From a checkpoint of a small mixture-of-experts model trained on Wikipedia: 14 layers.
Below are experts of layer 4 (counted from 0) of a mixture-of-experts language model. Rows are named router (the router's row for the expert), gate (a neuron's input weights, with its number), up (a neuron's input weights, with its number), down (a neuron's output weights, with its number) and show model dimensions 64-127. Each number is 128 + 32 x the weight over its row's rms, rounded and kept within 0 to 255. Numbers have three digits each.
After each expert's rows: a language model's description of what the expert responds to. This comes from a sample of Wikipedia text that the model never trained on.

# expert 60
router:115103120136129118095180065121109100121104180136131145161109137127091127111070153187168160162187161148081148146105076140163109101103101174114091110132130149140139173104083132151102099158110132
gate0:129171091104167138066071110193122107165169176110154086090120113105171149075115111156176097114140148147191174108130092218141121091153154121103157174120085114137151144107125102097125088090167164
up0:159150090066133138110111111143173121098172171115158161161165131093131116113137122164126134141162144107142155122063141127221104101106165129131144146213109141094156127101121131114152117090154184
down0:169095108080042188191097082080075115058164107169101128175141170128126167140166112125130118157122168077113092163134159086154151140137120187140135102118107184112133137075145127134112181139082066
gate1:100096154135130187122161097159103084122123119093107161136156164159114121149114097230083131117148127083118164096137184129124100134115118159133092086126067185198148074120167118141117087114088085
up1:121159110146144091195147153139125143145074090147165115078143115135146180087134096078165060080125079162177091140200063111089190130176124082114170144115132066152173125117147093131136098178189110
down1:099125098127121161112160074154146076115122176112102132161155192140106136235096071206160145149125165124123173094158136130176067132136111147094103142154091147181159084120143139099100110150108138
Abstract topic nouns. Field and subject words and suffixes such as -ology, -ism, history, rights, Catholic, plus US state names like Texas.

# expert 32
router:130098122147176163147105171114114087085145117140099145087160175127160120146105115129132151123143055102165138137099152121141137096146091105107101118099138115156130144122142165133162149107117113
gate0:065083187129147157138134098072101142123138114138099084129091061098123195133114149107125093138140110110062088117104083103102150106096106132132158115125088154137151120117150130112105143154139079
up0:077105102120120134097153167112105135093176115142138207115137147146142110149117112095079151101160140099079122165093126120149150043118155084175126046161154127102120086139131141135131136180047152
down0:105145120049118174106133104098121159122123126161203147176129182103171175159155089111122137154107175154066116179129125081154126160095129135134092102093198130128156109113139146130093174159089145
gate1:111092090081144092074131084191162079100129116174125200094096173164152153129153130145103074095090169142105146157123065160138150118153112153129148147158097145170156164158081128152140101125142134
up1:096110107088071104128099145160125052105170177118134125124080110166173110081140111173174112122123120082180117134110123147108146145213017109092110091139123158148123179080126141147147143121136121
down1:118073153166086166122123119170085138143178131120074154078124163149141181182109148119149112117125185132148101098128146121115154087140111157140111171086191146162080212108127146166109162163098142
Middle digits 3–7. Digits 3 to 7 inside numbers, dates, statistics and units, such as 2006, 896, m^3, plus number words three, five.

# expert 21
router:120108167079107177122111114124139081048127095166134130132158170176138146109171097075127159193159128097145123142111097173158110195089080087143149175092087157116097146124160146082162147091114127
gate0:112148168086124145138152064189159165073084164077131119162146183132109120111165115131111132147100134102122120102147072130178100095091179089080125127160168130118142144183193132094133137109110145
up0:130132141068114125142133046124140109142130205156144149189115191188132130095173133123083172173096113072080147179123111148102128135109175133138153126094137085056075125208169124143149136138123157
down0:103090167125114179135188119147093097092115055136189167144063084120129103154147166162102136099119114096098123148118170145106114105165154086106112088079115136156167102118114122076164127115113119
gate1:095120156141090145113131067130137126094118105165177176155059088152111143153110157099110117161151149160214215125090105074093115168164092099134185111137129136192123158130111112153142101132082136
up1:111188126145080113139140121111163161148052111142196143210122163119126171154199169085100142094149199162144200140156120105117092154166114134125154049124195124171093109137139092080142112164121160
down1:112082117114107146130116112133130118158185160158159198107167147083140090143171127099132155074181146129123111148114098059180149161108181148129121101160093116130148071190072162145140137105126162
Heading marks, closing punctuation. Wiki heading markers like ====, closing parentheses and quotes, plus endings of Latin genus names and line breaks in lists.

# expert 50
router:091082098139127115124123098116102165103182184143167112098118170144121111075081140109133111126192125130153122096126138116181135181108084068101118139080134121127129175107107134154184183177092124
gate0:088143122120115149128162076134122135100213149146202083148101087148154081132131158129137165096143131090136079133131098106184110145117110088102107075130088186117117139105096159124113131189096171
up0:151130083125192146110141114120116123119149176141214149187046159156143086123113135107123152150166177130105165064167121132192043178067131144200142092142123136118071162092128139172124133149054129
down0:078146151191146125163130151172186155171056090080088114096132091126130115131122124094140121095122124129110073097137174166056204121141113148124181153135135110163162127115116129161138089104180108
gate1:107129136104083162113142112133102070125090134113124118133102133115144161111171103089117191184168177113113119149129099160089087142117098145126083128161146111100146063122136113118117138054151174
up1:139099157159075160124131101116173122066130086116169102155134160123102142139136093097120172185164071125102092143085177131143075118154159125134122106128150166138058141107144149092108170158123127
down1:121150173104104113224148159165133077127140106097100158129107173159132165154116138181173108116110085087122134134158120209096165086102142089149138142124124095170150114122135179171100174088207107
Of after nouns. The preposition of, and for or by, after a noun in descriptive prose, also taxonomy colons and date commas.

# expert 23
router:150139109103088162136117099165176136112171136149119166108124131064155128171172150127109142077157126135157101121134149089131095192128114115203141154140059108103107108080099105133136167166110103
gate0:196175073117134117113145088131139091076172111155178130107127146112120144093161121094136136127153064096170161101113099173133185132122126132116145192094106116146068082132128084128149104174138193
up0:159109137157142103120178118151163107168170088127132120129124133131085134114108081132049145107102120122143157146118083078149103134080111060133141172107169081152134137084110088143130054090120093
down0:084156152130133095089131174097093144147128123145175096106069148118145188077096193085111134100120160118094110128158141162114097085102120098181060111141143164142083148146148120134097123166142186
gate1:108142115120113080104111167172125089079102103167214179175130182098151158180160142154179130152126200152192099168136086159152086068084071180095085189171125159075148101093096181207124113124156108
up1:119110116155177156111087154088151127156185088064080064128157130126130100057073107087132115094099126099183117107155135185155151175182130140106100109169151131160159126124120158132120128131133126
down1:096138131131128079147130143126091100135130103094196105153082091110170167104095133093127114070092137139151122081119112159122125099126120161114089180132170093140114093146130172135114120163161108
Separators after numbers. Colons, commas, pipes and of after years or numbers in lists and tables, as in 2019:, April 19, 1994, 1958 |.

# expert 24
router:116110136103132189099124138116133152106178110114148111086166127113143116146105056107113155093185105133152151129153104147166139195123182139079109107137098153112132178136144131095172131121118116
gate0:183105114119123084138185151104121116104130137087125202158145140115104093149107143113138120138124155146113157130129092152142223163175124135091130088128063147152130112146176058116160079122147091
up0:108139129130057169137142153147165202181149170137128115114124138100153107073107079071161161122134094183169120114143117128168125169087169135155130110130062137074124157116116128095117084114099169
down0:142103126112098178124155110127121164156149131141160088114144175139143135163122131148143153160150100160157136079062093154156123139112147075132149172160142123133164154109105146137136203131164115
gate1:105088148167159115165127092179095127121160121105077137139113107161129189122116109089148104120132168103114155107148132145140179095126110157092072164129182093099115117131058140148106119126124091
up1:079153150132160130126114180149094120112084101133131120087097138120144083102131109145090085126109110115171128055138110175171133108082130166166099119160137117116081207160246133140105093148176112
down1:077113188138107120108134099154151129089152077102125159071142110130115121129107117101113098076070121111098138109138138103097202145135142133127130136082146131105064150193180084113122128104146138
Sentence-ending punctuation. Periods ending sentences and abbreviations like Jr. or Inc., plus ")." , dollar signs, degree marks and digits inside coordinates.

# expert 54
router:160128111164130112060121138124101102168155211194142096130114153073097117147131147064103166104142119171187099144112156104146125101118146081132095148134105088088124133107142139133149127122104160
gate0:104143137162147114168153115141119086136117105140156152093210075169096187186147083152116144170124173131145166135094134151132131136076101164122145162096142131137129160141142157090136079170136082
up0:111113105127044087127155162087143145121108100112115129186164131082152147132085148118155150105125139117112152135122144132108164147144124144114126130179114135181118121120120074098105079166151176
down0:136116105135090120130253143095159116139138209110145115205180158131162110102172125106187054095109112129115198091111085177166152108118111120116136147144093160131119071102092084159158136129130108
gate1:133118070206183088044082138190093108086168087140123086086170091117154056120107115129096140111081127142142117151122137127110175144115216099122161133148158120173147128125161119115145126110146128
up1:148087124136118105120181161171087172186159156162164079108100152121102122096100120071113120072146116121119157166131175110112147127150097118111087199156114064111090153121107105154189141126087142
down1:125161119118160128171070181157111136141148109149131148118119196100255144094121162114139181142143160149158056120128164086111161119109108148089124100116190130118093122132075102156111095106098162
Year digits. Third and fourth digits of years, especially 19xx birth years in Born lines, like 19-9-1, 1-9-20.

# expert 33
router:117132095115107133101078115123128095100154150130147112113145162087154167068164156143115148148164098163183113075175097086139206151126163076081139125062055106142100111101147124084199099101109107
gate0:126113124184131124104116071146158160124109092177081135142110145121103124181100138154136144109107097147155136141147141116118046076132076188123109143159074145188125080124126123138104166109173106
up0:147131053132158084102116123154173058070147150175115137120116164138115116096146164121146110146128127163194150158130121132129160069144104085077115172045105106150139141127041175160154138149115156
down0:161151079134187057111119057128088067110149208146164136117072180096143134074153128111164167138098159150170095139047102111128187119124102119096206105095153076094141114124126171141175067156087103
gate1:129086160097128165119102113128143105064133127108141136173093143163114124153144130150104129153158147097126147157073146112190082120086077114104121116112171125118145109126091153129120150123169111
up1:153085143176092150094148123158151128157125152127114132179112081147114159108178119109189155126161141136093082123096095144121151176122116127119137166123132105130147174093072078147149135073134140
down1:163069104074127224148165055174082128083091128125157156108109104127169124115138079139125111134110099136178164084097129135137148070114082135136133104201175129188127138108116140120133148145144113
Sentence-ending periods. Periods closing sentences, often after a year or name, plus closing quotes, apostrophes and brackets like )., .", ].

# expert 16
router:111111136105174172152148143188073117082178083139186151129121103188090109099115162142131173172132124090058152097101119129171101142098123109149075146175165139112089075105141098149094146073126095
gate0:154120097116158108046072084154179116087120144080154057173149101122133091068164166115111132126164189151098136181128127099157068147137152148077162136127136138131143131085121199175085138097088143
up0:148088147132180137113158115142117120149116188100149122114133121105107100190157122157159176169111134138130121147121120079073175154109113140064127116114165133116131161094096113151196151140163082
down0:170114110138143150072090124085082116087087096161091145138100146200129119142181120127088106083121134157119130126101139160166125125070092111120158153149142127106124160110167129135084063105135150
gate1:124026120084115132114163103140070110123102083109131170083154157164111164119155094061138147136133130133050135122084148096111106115156149116142098101127166069054164104127083080153154115147117121
up1:115153164176130115114133183162131135122130138157087091099123150114141143122108093152146114069119102138136124068146138147127157154174075133112160158086090156196091155117115140094125100145146083
down1:090104149140128143159127167161082109102099128131133141124081179150077170118116097077206154112120115148115151109140156086156191141162172140124120116119159111102176105111103142146157142156126169
Name and title pieces. Word pieces inside proper names, species names and Thai text, plus title nouns like Cup, Championship, Award.

# expert 38
router:126135118098150151105109181115138104094167123126117126110106141121159115126122113165102116118171060070182144128141165117140168162202087154135121126136103102140119139143118171122176144107100105
gate0:117098100113106100142095194109143112130158143089181081098142135117185066126153102122134102080137091143149159207122105124176175147196100101150124095145129139066122137064101177152211101170100163
up0:150162099112113151153132121092152148117147112087112102148169071131110133122149117190122081125076118102091121149197161133145107095114178101186150068132195157128161110138142145108158106109114183
down0:094105104133153098169079113188106147166119097177153088102105129167092113081112118123166140076131198138146129101123137081116100164143093119135178129060111071154120146147126137161090168101165081
gate1:050078084136062038162118157085141103131119108142166119124142136131129115106121148130221146167136118126147162113087122138093104152213128203135161091184138111162108109117122173132087110150130181
up1:118195144122074080124118141129098096085138176134190126168097082101196067129084194103155155104146147099152104125171146131074092116159121164114142070171109101116154107130174145112170107140059118
down1:140088187159115156106127123132089177169237087111153187075144173151115093126154148132133138124103152165132123163084108131150112092101143055166169088185160177101129112161154123106178176125105122
Zeros and decimal digits. Digits after a decimal point or inside larger numbers, especially 0 and 1, such as £20,000, 2.0 GHz, 48.0.

# expert 42
router:076152145158139098095126148107129141180138090142075115088105108115136101141123102088133083105140102189164140135155149158142156132205075097140133154157133074155122074133159123134150139100140120
gate0:097182127155108103123112133155057130119101046098109103145096113148097146148166129103178112124130119131138132143183171188102081094190102181130131157115080123158143085090122119115195094126149110
up0:182101111094125100161149111117144078150168174114172177088155184151148085139126126148133128133134140106131152111098088088160148181080082109153126095144160130123150132134138136109108168148119122
down0:088125122110159107190139141139141093158141126146124064134155069117127131130108168137184117145103132208123086146140125189068160150136051159110127093090126154173143132109081115100121091112161098
gate1:112126180131116160090175147150161156226129140095088141165100114139080116068105175097070137237137201114158189142130141148158084116089100162159194085161165150128088152125145184104119101099100130
up1:174086109121145113162120128141078181083060153079081136092161044086140171111102143132147145108090117095095080153160112090087161147158117131096104106114128079152163095176089132137144118187143116
down1:103154140138111155107109132123149094164137136115170151098157082053130097158071184133178129128121089140182123173123118145121084133113126195159080155092170140082137095097103130120147166107181158
Word-start letters, digits. First letter after a prefix or hyphen, like un-y-ielding or fast-p-aced, plus single letters, digits and of, in.

# expert 2
router:131130164071148129094068168110100154150179166165137130143154156104146064141166119136167065154154111124128085138124147172157110145129122124077210104131165161156127124120106130123112099119079138
gate0:093092070159039131119170097124127175145129100133102129113150096132094156123105115156104102121175098111175146111118138069113143128063154150144114107156123153185118158093142111148087123094154152
up0:110113121100135123115120137179169130153135129078081163089074156094169113104137126104145102122102156110089136112159115134146182166188133098165114159107141106138090154180127100151197118160214131
down0:144184141148174134083125109165077112149126083100099143121102147094102205127125147092082164093108074092107096103156128070145190160143132136127069137163126162091058193145141121099165137155124143
gate1:104090149138129156098125125176176102105094155149150178142127075096189138135213135141160119156129158151104079068137105184082186119112142133177106129157114129129129127183094203089070086118178117
up1:167146173141120103089086107134121104139146162194176143154110079112148139101170207103115106119190185116122067100171132180096136161122113141151130096119136126135149108157206125187070081116117154
down1:163119092116125119123138167116102178145171133073127116048144171140095141125134109140125076128132150206140105201170120145159124117175126143027101109142157096095072168142097183121129149101102126
Abbreviations, political/military words. Capital-letter pieces and abbreviations in tables and election or football squad lists, such as PP, FA, MF, plus words like political, military, Army.

# expert 63
router:157134115096211157114137143138135123141109146095141168184130138186133112152126126163113057146118153132093109105087127114117180106109134100129124128105165114136185083121130116128092120130130149
gate0:176140112111089183124142160130138151147129109087168172124119080158129111117128124159081138175126101116125157092078164095117148152104105127134172180124154129138108144114131129141104155162124127
up0:061129159152048090151119115135126121126124155137137140139141184113097190123146145136141127114127188172153153160118101173116136165139137165129104105134080105189135149137161145128163086107101162
down0:139164142132195201060157151136134141149163140135121124093076101105134126142093160129090122173159147148108121076128152099077144123080106121154123124102193124145136111131130095110076147139120198
gate1:146146094109126164157155116113134111144153127130178116136047126140129182159103111131168057143112173070126128105054126077164100114096115060107150123089090195092128138114058146085090150115078127
up1:155116087123148158117098105094125126170121116123150087184109124136109159141125101089189095122133121106080096111120103149115067152118135104116111116130100150096178163151078105164082138137086121
down1:173109183122054112159116102098071109119107132059137142152157154061092116122149139182123187131135075148158078195119193171134162132162153147099099130134140128112119147082144114164209121163159099
Proper name second parts. Second words of place, institution, team and person names and months, such as New York, Los Angeles, Miami Dolphins, May–June.

# expert 6
router:153141129075160179084106183117128125068182120143067127071093112157154120158141137131089140130155081079182152123135137108138155126142052140157167123166118158107112157171178193099144159087124154
gate0:154132126168111158113094067142112136136110128126117108168090075176168177148116097098132166124109176089075082139116098138145135080154170121172183096165125136107112087110137170152130141122084153
up0:131123069090100120101136113120121075149096117125150104089143103102096143079113095113094139094095134199163094119086151167122121113150133142111052218161106110126090095128128090135123116164140135
down0:105137143093125080131082133137145128108140102128149142133100092152184123155148131133075155119161162149093097092138099104139107067132100125181153051206105162118137135139140151135131136078115081
gate1:182156143065092132176106180116069180159146136094162138086131174115186109169119129102094136160125108058141167151139116135129124206129094121153121106129168100092110139179067092099111122165117188
up1:088097118134063169161183110150121090104137085179102150101134103157149143130154112106096098099095093141098129170137117186085082131095141116130155138092120117153139110086119119152142090057148147
down1:163156136112075147180128158133157189094100098139190178161097155143130114081151151130168110153119069106147130141097107132109147120154145094195110100068098091121151104147091140096168142115106222
Number starts, small numbers. First digits of years and numbers after spaces or commas, especially zeros in thousands, plus number words like two, three.

# expert 61
router:118135164119124219124186167132134180120130089120121095099120139104184088183069096166131138111130121156130109167156147135149148157157143134134153162165129170120063151106118111101162151121110120
gate0:123136123090142183102155108072090116147193110126077117137091113172162074161101152134104125191128214124135181156097162150127193168155143143123131131121175184104073138148098153182122104108150132
up0:116135135094150147122090110137127112139104145083102183088118131128121110186132170184138123131078107134145206140183118117121097086160153151150080091129129162111141133200185092117164133108176113
down0:173084117151127100144134058154151123097108133139161079098093125155140165083152109054145104137110114127118148103098143096125131154074097089065160137081061094135113158090114090114142124174110088
gate1:153132124106186096141143107139164145161173102131136083147137138120150126068159125108131160134084089134080053138114125089121105038141112112151127129087139080155121094187041074126123110096098085
up1:031125143145100145189056128115151093141070122144197188139139124086121145196132161098142135046127114115102107120167133079113151188139174131138159192135141110168153071098080136108114154168118095
down1:119092161139098166145100073174133143141089128160123136087112108139156195122149129153208137119153137130146126134138140134136159116104155149108133173105144098126107169088102122145115149136155087
Pronouns and table entries. Sentence-level subjects and modals (they, are, may, However) plus first cells or digits in sports results and score tables, like "Texas (7–2)".

# expert 14
router:158140107123132110106110082137118138109179183102165074134071137136174156063145093088158102104111138148144169120148141085140112087106151054123165166092155117103161084120158146170115104150102152
gate0:180080106190113131110113131165138115136117131132106105119122113120128116139179080157092096146105112205145159111133127113119161113144106079140134146103135101080162191142168102123143116165099113
up0:087166163095153114141142131053122138105116105112124104144141107136121125129086185118153131121137135082140086119120108123127134141138148127127103122143088090114074097137101179116133131115131114
down0:031108160133128129171093131110160119183066175080095077063103115077148140167133081095134116134137124180149150103127112074119116166147144130193145162184130115110171135115184125156185135123131129
gate1:090188115131112113171138092086109086109145121089171080078093127089079136082115143117130167126142144145134100127144113116074107098147161125167113097095149152143102064109122137118118128112146139
up1:137127161104107141155125100115162102124180166121157127107133092119129152140123131088141091149175119187108144154121116147158150137084147136106108163125175142063131161056124161154135175187094137
down1:103143150117133133129135167165133079197077122136110079091152130088086138101060078094070096133098135174192166073118125134086133176112161148091147196117086132143124092150130140112126108102167114
Name-initial pieces. First capital-letter piece of a personal or place name after a given name or preposition, such as Arn(ous), Alt(man), St, H.

# expert 34
router:153099100047189155094156073182067093111091124118160164159120120138075166124146169122159087141132108101081136055131110175144145114098108162090147092069137157205145089112130155055167126085078142
gate0:105122124120127123144107151064104101185193123126103134085130156178124099172059142119063116097153110078166175109091123083182097118122109170112088159124136086175128185082164123116146151169118116
up0:110099101096101082140131173195123169126048089096105108094101092077153153105130095150182141112113130151158130159154143166104188165203097133151153092164106105110129085176088135120121125118196129
down0:107152123114121114142107130081098134151140117083154117067124131151059135140062131149116174146151101087169205130127162091091100136115164123146146112080147121184128136139150092142205149174154103
gate1:137164158144191149082114073123154105093116154190164183174103152136147108155138098126129136124139147106132106125124164117125120130089126086165095129113119141117109142081130156117140120097092175
up1:104152127117216141136104097144129148113181135131149150082156066056143080140143191135086123129167101105123146142145194119108189132117134176159116161100085088187125124104156182138095099126141187
down1:159084156147093156105162110130196132133139129129089108151138140136108173145058077124142084176126143172157171140138092179095050143088107099102112098150188158098114124163108108107156154104143180
Place and institution names. Final nouns of proper names for places and organisations, such as States, City, District, School, Kingdom, Road.

# expert 44
router:184099079153125075135126096149156139107118097127147133168109174182129195069128132107125127122081103150083077170058116142140129085140145090125087153092156144135125148127049119178120121129088138
gate0:159089122141123158081101113152120134103138121152135132215116090135093100151046166162151071195135122136111107203149067173077116165096176190147139120082100150150147143103135126139133121096124137
up0:128153100082145163087091102156112106124107120119142126146096126146150079178094128125133076159133051132092070154095074131103104138109183086120158094128177159138121150108164142177154157075127161
down0:127091127121130112147174100101091109116144148088146144177150131097168164121146093091106167102169112149085162093144152146176166115175139143160168108166146076077148105160117180100085131218120077
gate1:144171129171137066091113122129179085162167046060139120117062070086116134109125117065152154160171101099121126149112111186099151112110175146170114125112122143145097105134095107145148109120118154
up1:171169120190138123114116094138156129136145135124153104147074136120100174066140102087115152185161083148112114107100103186129166107098196159179109132109141159127102120129107110151104157138101201
down1:117172163130087200134148159128098180110096214146149124173167135155115097170120140139128145105111138161125094134169209102136093134150059182131152069125119117116162115096139124130118105094152088
Name endings. Final pieces of surnames and place names, plus County, River, Street, such as Erdő-s, Sa-very, Marc-y, Hiber-nian.

# expert 48
router:123097115119129104126209112105102143131090156161141108157124159151112124095167148054169124160086142159123109147169096062093098113093158104164125110103125096065172130150127096139094134134131139
gate0:118139153164205115149141130086140142140067121120082122137146166138184105174157159086113139128136144182093135156122094118157172099105135150105126112157150081092150128120144130101120108145145130
up0:156146153088138126125104093093143039106112166128087133125076137131152163116169156132123124136159163164093099142143107165164109104110097146159111040179117112085112128157078150128107180166052184
down0:152088105077082170118104121161078124112092128163152133142118133122156062122170118133129120148153133072125169115147119116150070131107078134183128129149168196139110166110083137141079169139092114
gate1:106126092145088125149136120112109156129134110073128131139122159138156088158108135115196102116133157187161148153166162116118070106124163149152148143201152152092159138096119123144114221179158202
up1:121131160164131190104064153182166084100160115121118109137157124163071121121169171138087143178126171106096145064070161161152131167125156139156143147073134151147066099098172119134130034103133121
down1:162101103102103107143115114129074148168142174105154129087113128135124106098070113119147149138091173091160111129135157105146101102169116081103176148136098137152134183111149128143088201185123155
Surname middle pieces. Inner fragments of Scandinavian, German and other foreign surnames in lists of people, such as Hol-the, B-ache, Bæ-rent-zen.

# expert 5
router:133119092147146126107229113135147134139147164107109148061171109148169121152093115155102126133126086133176178161172108062127166126116099128096110094081145142124137149146107100093195127157106131
gate0:087120122086145082161175189082130136159116077142103123081153127122100083180102123128150106101090117149158176091113157151145152113116138170111112152155127121168175128151145085189078102147179097
up0:103133096118100143120175095191120141123113129187076105127142122129175087123143064150085155161153073082142110134138142123094168106150128141096051164161126118138123167153148059157118133109132113
down0:166086118104138119073192105180145159082142140112179108136104130161108066117165128131102147094138154162051101139135162116165126129089154108094092160147121155114102168126099128180109128121100173
gate1:110083157190171143087161115132153190151115103116103116097129091153145097161091118127138132044121168127141138139094100118145159175131130102139151091097147113154155115150102151086131101103102091
up1:054139146180116143113100158149186156098132138076162118064169124176140113145077094080129140197113116086147145184122079124116139199108165081152123119165145180143126127145105131078130133149114156
down1:161144188069135116182118117143137125108166105145138112107140140132139023096193137104128092158047098128094117143122167047104114106109139110112159168153121130133134084119085130095147106107148149
Clause-joining commas. Commas and conjunctions linking clauses or list items in prose, such as commas before while and as, plus and, since, including.

# expert 26
router:153133131169121114116202106200145128182135141102157151088181095103153155178114065166118104126131161140146155138126157094139123144097138107073133191116093159110118120117120131058192151100079090
gate0:150090111164137102110225057125148112161113121100173103114162110111098170112076087146144106129111138148099133097121141123092123138113125067135105234084056145165094170210162078127138089166131074
up0:154124120139106119082145096125142127184120151122124144082182127127153188090114125180117134157093104130159060123080157121081116159038125117147128209085122232099118159146129110139163128099142091
down0:105187150099067120151085154074192182111100171132112139144064094155106118236091131146106143096100146116147125144096060133137131160135141155110210040156099127091122086066087143067112141132084154
gate1:140157149094122133105167080141146070172117130196077161127132123106095086162157114151084168163115197161115232119150129124135160149167123163128135145134172155131189130178089121104149130136148073
up1:155061136153138160132140138130151120159149111095171113127165137156126110169097094108073181111039110206117132174152089063219132168165130118122085157128177170167082127180154136135155116111117133
down1:143065211145089159095064168091064147103146142096129078109136120121096124114148129177193082171173088153138100115105168152158140138124144069145158112134112158131138147149122166132149100083146132
Verbs and clause links. Auxiliary verbs, pronouns and clause connectors in running prose, such as was, is, it, which, that, commas.

# expert 8
router:182128075111102138125126093130114130096152121112132172192109118127160099116164148204123122145135175101092117139150102111169112184071105150095101115119100139097105147077106153067137160122146025
gate0:140147108113067099124147076155184110132118120121140121180127119071124118131148156148181190120143135143129194098135150129178168131124127107162163126121098103097108162137121129191142130163151195
up0:191128114147127075135088111161148138127103102108130136158197094146136108172149106142139167100059140151151139151190162113105104121105117195146137047208103096194147157180154163144082125128167149
down0:082106119098118125128089139116156076132139157139159114074093138101103138176158135118136142136117153119103141100091148096147133117169125096124097227128139156146116192114156124122152142104121141
gate1:132095146084133117158061150119128175122134157109159133106107112131161134104165150129107155127155157155108104190102138093170170140131163070168107141136181157084125174132090140088109133138100158
up1:071100095129118165114161126121111050195073110147078130156113149081158138211205059136200101079109125095159123109141134088080103139158157114124128142058146107100133118157095109141161068125065130
down1:199155143107116118123132088164130186155162147131212112106152109145143088107140159126110170180164090141065101168097120102155128095090077140152139165167096154124141108109140148157098151108163118
Place and space nouns. Nouns for places, areas and units, often ending a phrase, such as States, district, office, ft, plus later word pieces like -eland, -ension.

# expert 53
router:135151135130113141152106147103087145121135056114134087165106112084083092149157135135101136187075093111094113141074147187145168094166123186148203163203139105125122112131147131084107113098176160
gate0:157118104105144107174139133084116099207183137155158117133102154116144065086156172145150122191152107089158154174147110144133113111127126187128155126098118126142107166079142176111127108113144119
up0:184137102100114136166140145095129133139156135164127146145134137118176118141158155129125131197133148098085107198157143110148134094098157194120154136147158111134104150101181183122094134111146152
down0:144098097140166162089150101211142134102183196110140127200085140177134149123129149145119151042137151149116125159161112129138126147088119125126115078140203194145108107115154106172139135132108103
gate1:149144154132098192164135118155089120204118036142111110147128073178164139145087082129130113183081079091151126094154083070131141158105095181127097151081137116171130177080102090153105100131110145
up1:047133161174125105114127114113142141089118144119101104116113170067087184074095135127164139042134156160116140147121118143120117127165162092104132111089071083142138136180114124104174120136085099
down1:184097120135116146128150139147080129151114130122080175057186091124094187143111095165145139171103123129073140155095130154077165101166156181123127106166109098159104100138179154107166141118163076
Word-initial capital pieces. First letters or pieces of capitalized words after (, |, or quotes, as in Uncredited, Face, Fukui, Infraorder.

# expert 27
router:129124052079136110097145126111169179131088143140155047128108156151134143070110117088162176141191111111112103126087121200167090133136178101153097088145166115151090086119156101093118136193136143
gate0:087187145197131121120152100123122094139161138141081147065088146123181120163137165123103168131131153152128200106104186077171077076179181092139128120096076094125121094105111077099129155127106041
up0:183094132147122060114116166106110120155120102145140132112158107130084132090145172059119078160151109158089128087094136146182110148139155174157187157138100129087187116148188197174176107177189100
down0:060120164173088152135103160091152150132112140133148077101121108043046151104134127108157223127194151123147142142179152137106129141078167113117110084117124131110112141146081135073095100142096098
gate1:125120117141148102119079144075125164151137177162122099120029141113133113117077101125126166100142129131166093110197112157177126130134088079134086120141121085096140132172117139133123115176116148
up1:126138140151113140117113092111146177135130158185134068111074179144165135154127119079093154112151128097133105169149126134162080130109152124121126113149191109100106112138112136180101124142070193
down1:148126127113129145118136091148124102130182099135128105116182118200112131146146140142098111133071122117107146142100108081125141179096149106109128155145118105073169150127170110120139147092108109
Romance-language word pieces. Word pieces inside Spanish, Portuguese, French and Catalan names and places, such as Príncipe, Punta del Este, Pointe de Grave.

# expert 46
router:137122107112123173108136128122171174104142168169121106062147156091143101098119064113112124128158121127142142090101128134122094188138093121159163159154090102149144097150159098120199157078169141
gate0:142193133146143142120160076123135160066095135173165089140107101135183157198160119113153187137175131148152115132134127081147167118123155130213103101152078100162130127141167137106083177132124124
up0:100157094166102092150155187082096118142128168084118142177120057152130127109135162153099141152103138163079045156177100096097058127115115126178129107166150181127071134129162136181033136078125119
down0:147053159124137141118100147122141094149170127084080176091128115115130131143145125145161137101167094080132098150139095062060119130113103144125128138135084151070098144146095136113153130139220139
gate1:139132112136108120109098099194133141105121119155153139146112094076127138117157091129186100076095128095129105138083103164095127124103070197092156170081171095110114132128088144129168119085132126
up1:088088126155209091127146136129144057137135121108137130178095080200074122093048181127154177175111165178131211115159124138170172111171078131099125099139115083178144117086101139136107126099191128
down1:164056153151159156074136114129128079137118145128129149196101093132101170093140160101142142128126142156110175137104129107152175157061080155109148154112178139167135154099122088118164134159201174
Function words in geography. Of, in, it and which in place descriptions (state of Texas, borough of Queens), plus number pieces in tables.

# expert 20
router:162104173116071126178146123065145091174141197143110181145113121103175093149159131170067131125145147091129100182170149120155092130061110167141105167155164152105098122050088163158158172134156109
gate0:080108093090156145162150081153121127161125098076106075083079083117119082103131156164150036074124070161111219095126121064055076071133071144101133140115074087112151144136130150134143114126148183
up0:119102170178100125106164116105146143130093153117137139158148162182080165106171151086086166162111141182118047171148152157125142144150126109124136148070198098119137144143126089086104092125202080
down0:160123144199134146088132126123099100106102141136157131158101147128107099136190089137153142165144114177094094152134152144097135135185099110127213115134155130131175150139175119084135089123157108
gate1:139069139129116172107172132127181128126129147103146143139145140136122115117142163185128103145103179090094065145102200114107094181154189116167105146197152150139117155065129095138186181076192158
up1:132134103135106118102127123161095101147125106108128135114173183086154155120114194092125149153087041145123208122107115122163120108167039096088155109122064144167105125107143065080075164176118145
down1:144141145104178120147111108100136168108150170130076171112057144125134154137101124197098144084179152110153112119182180133144106130141136141141108142132218128098067147091113101164138105104121099
Table and sports words. Words and word endings in tables and sports or military text, such as games, football, circular, -ated, TBA, Paris.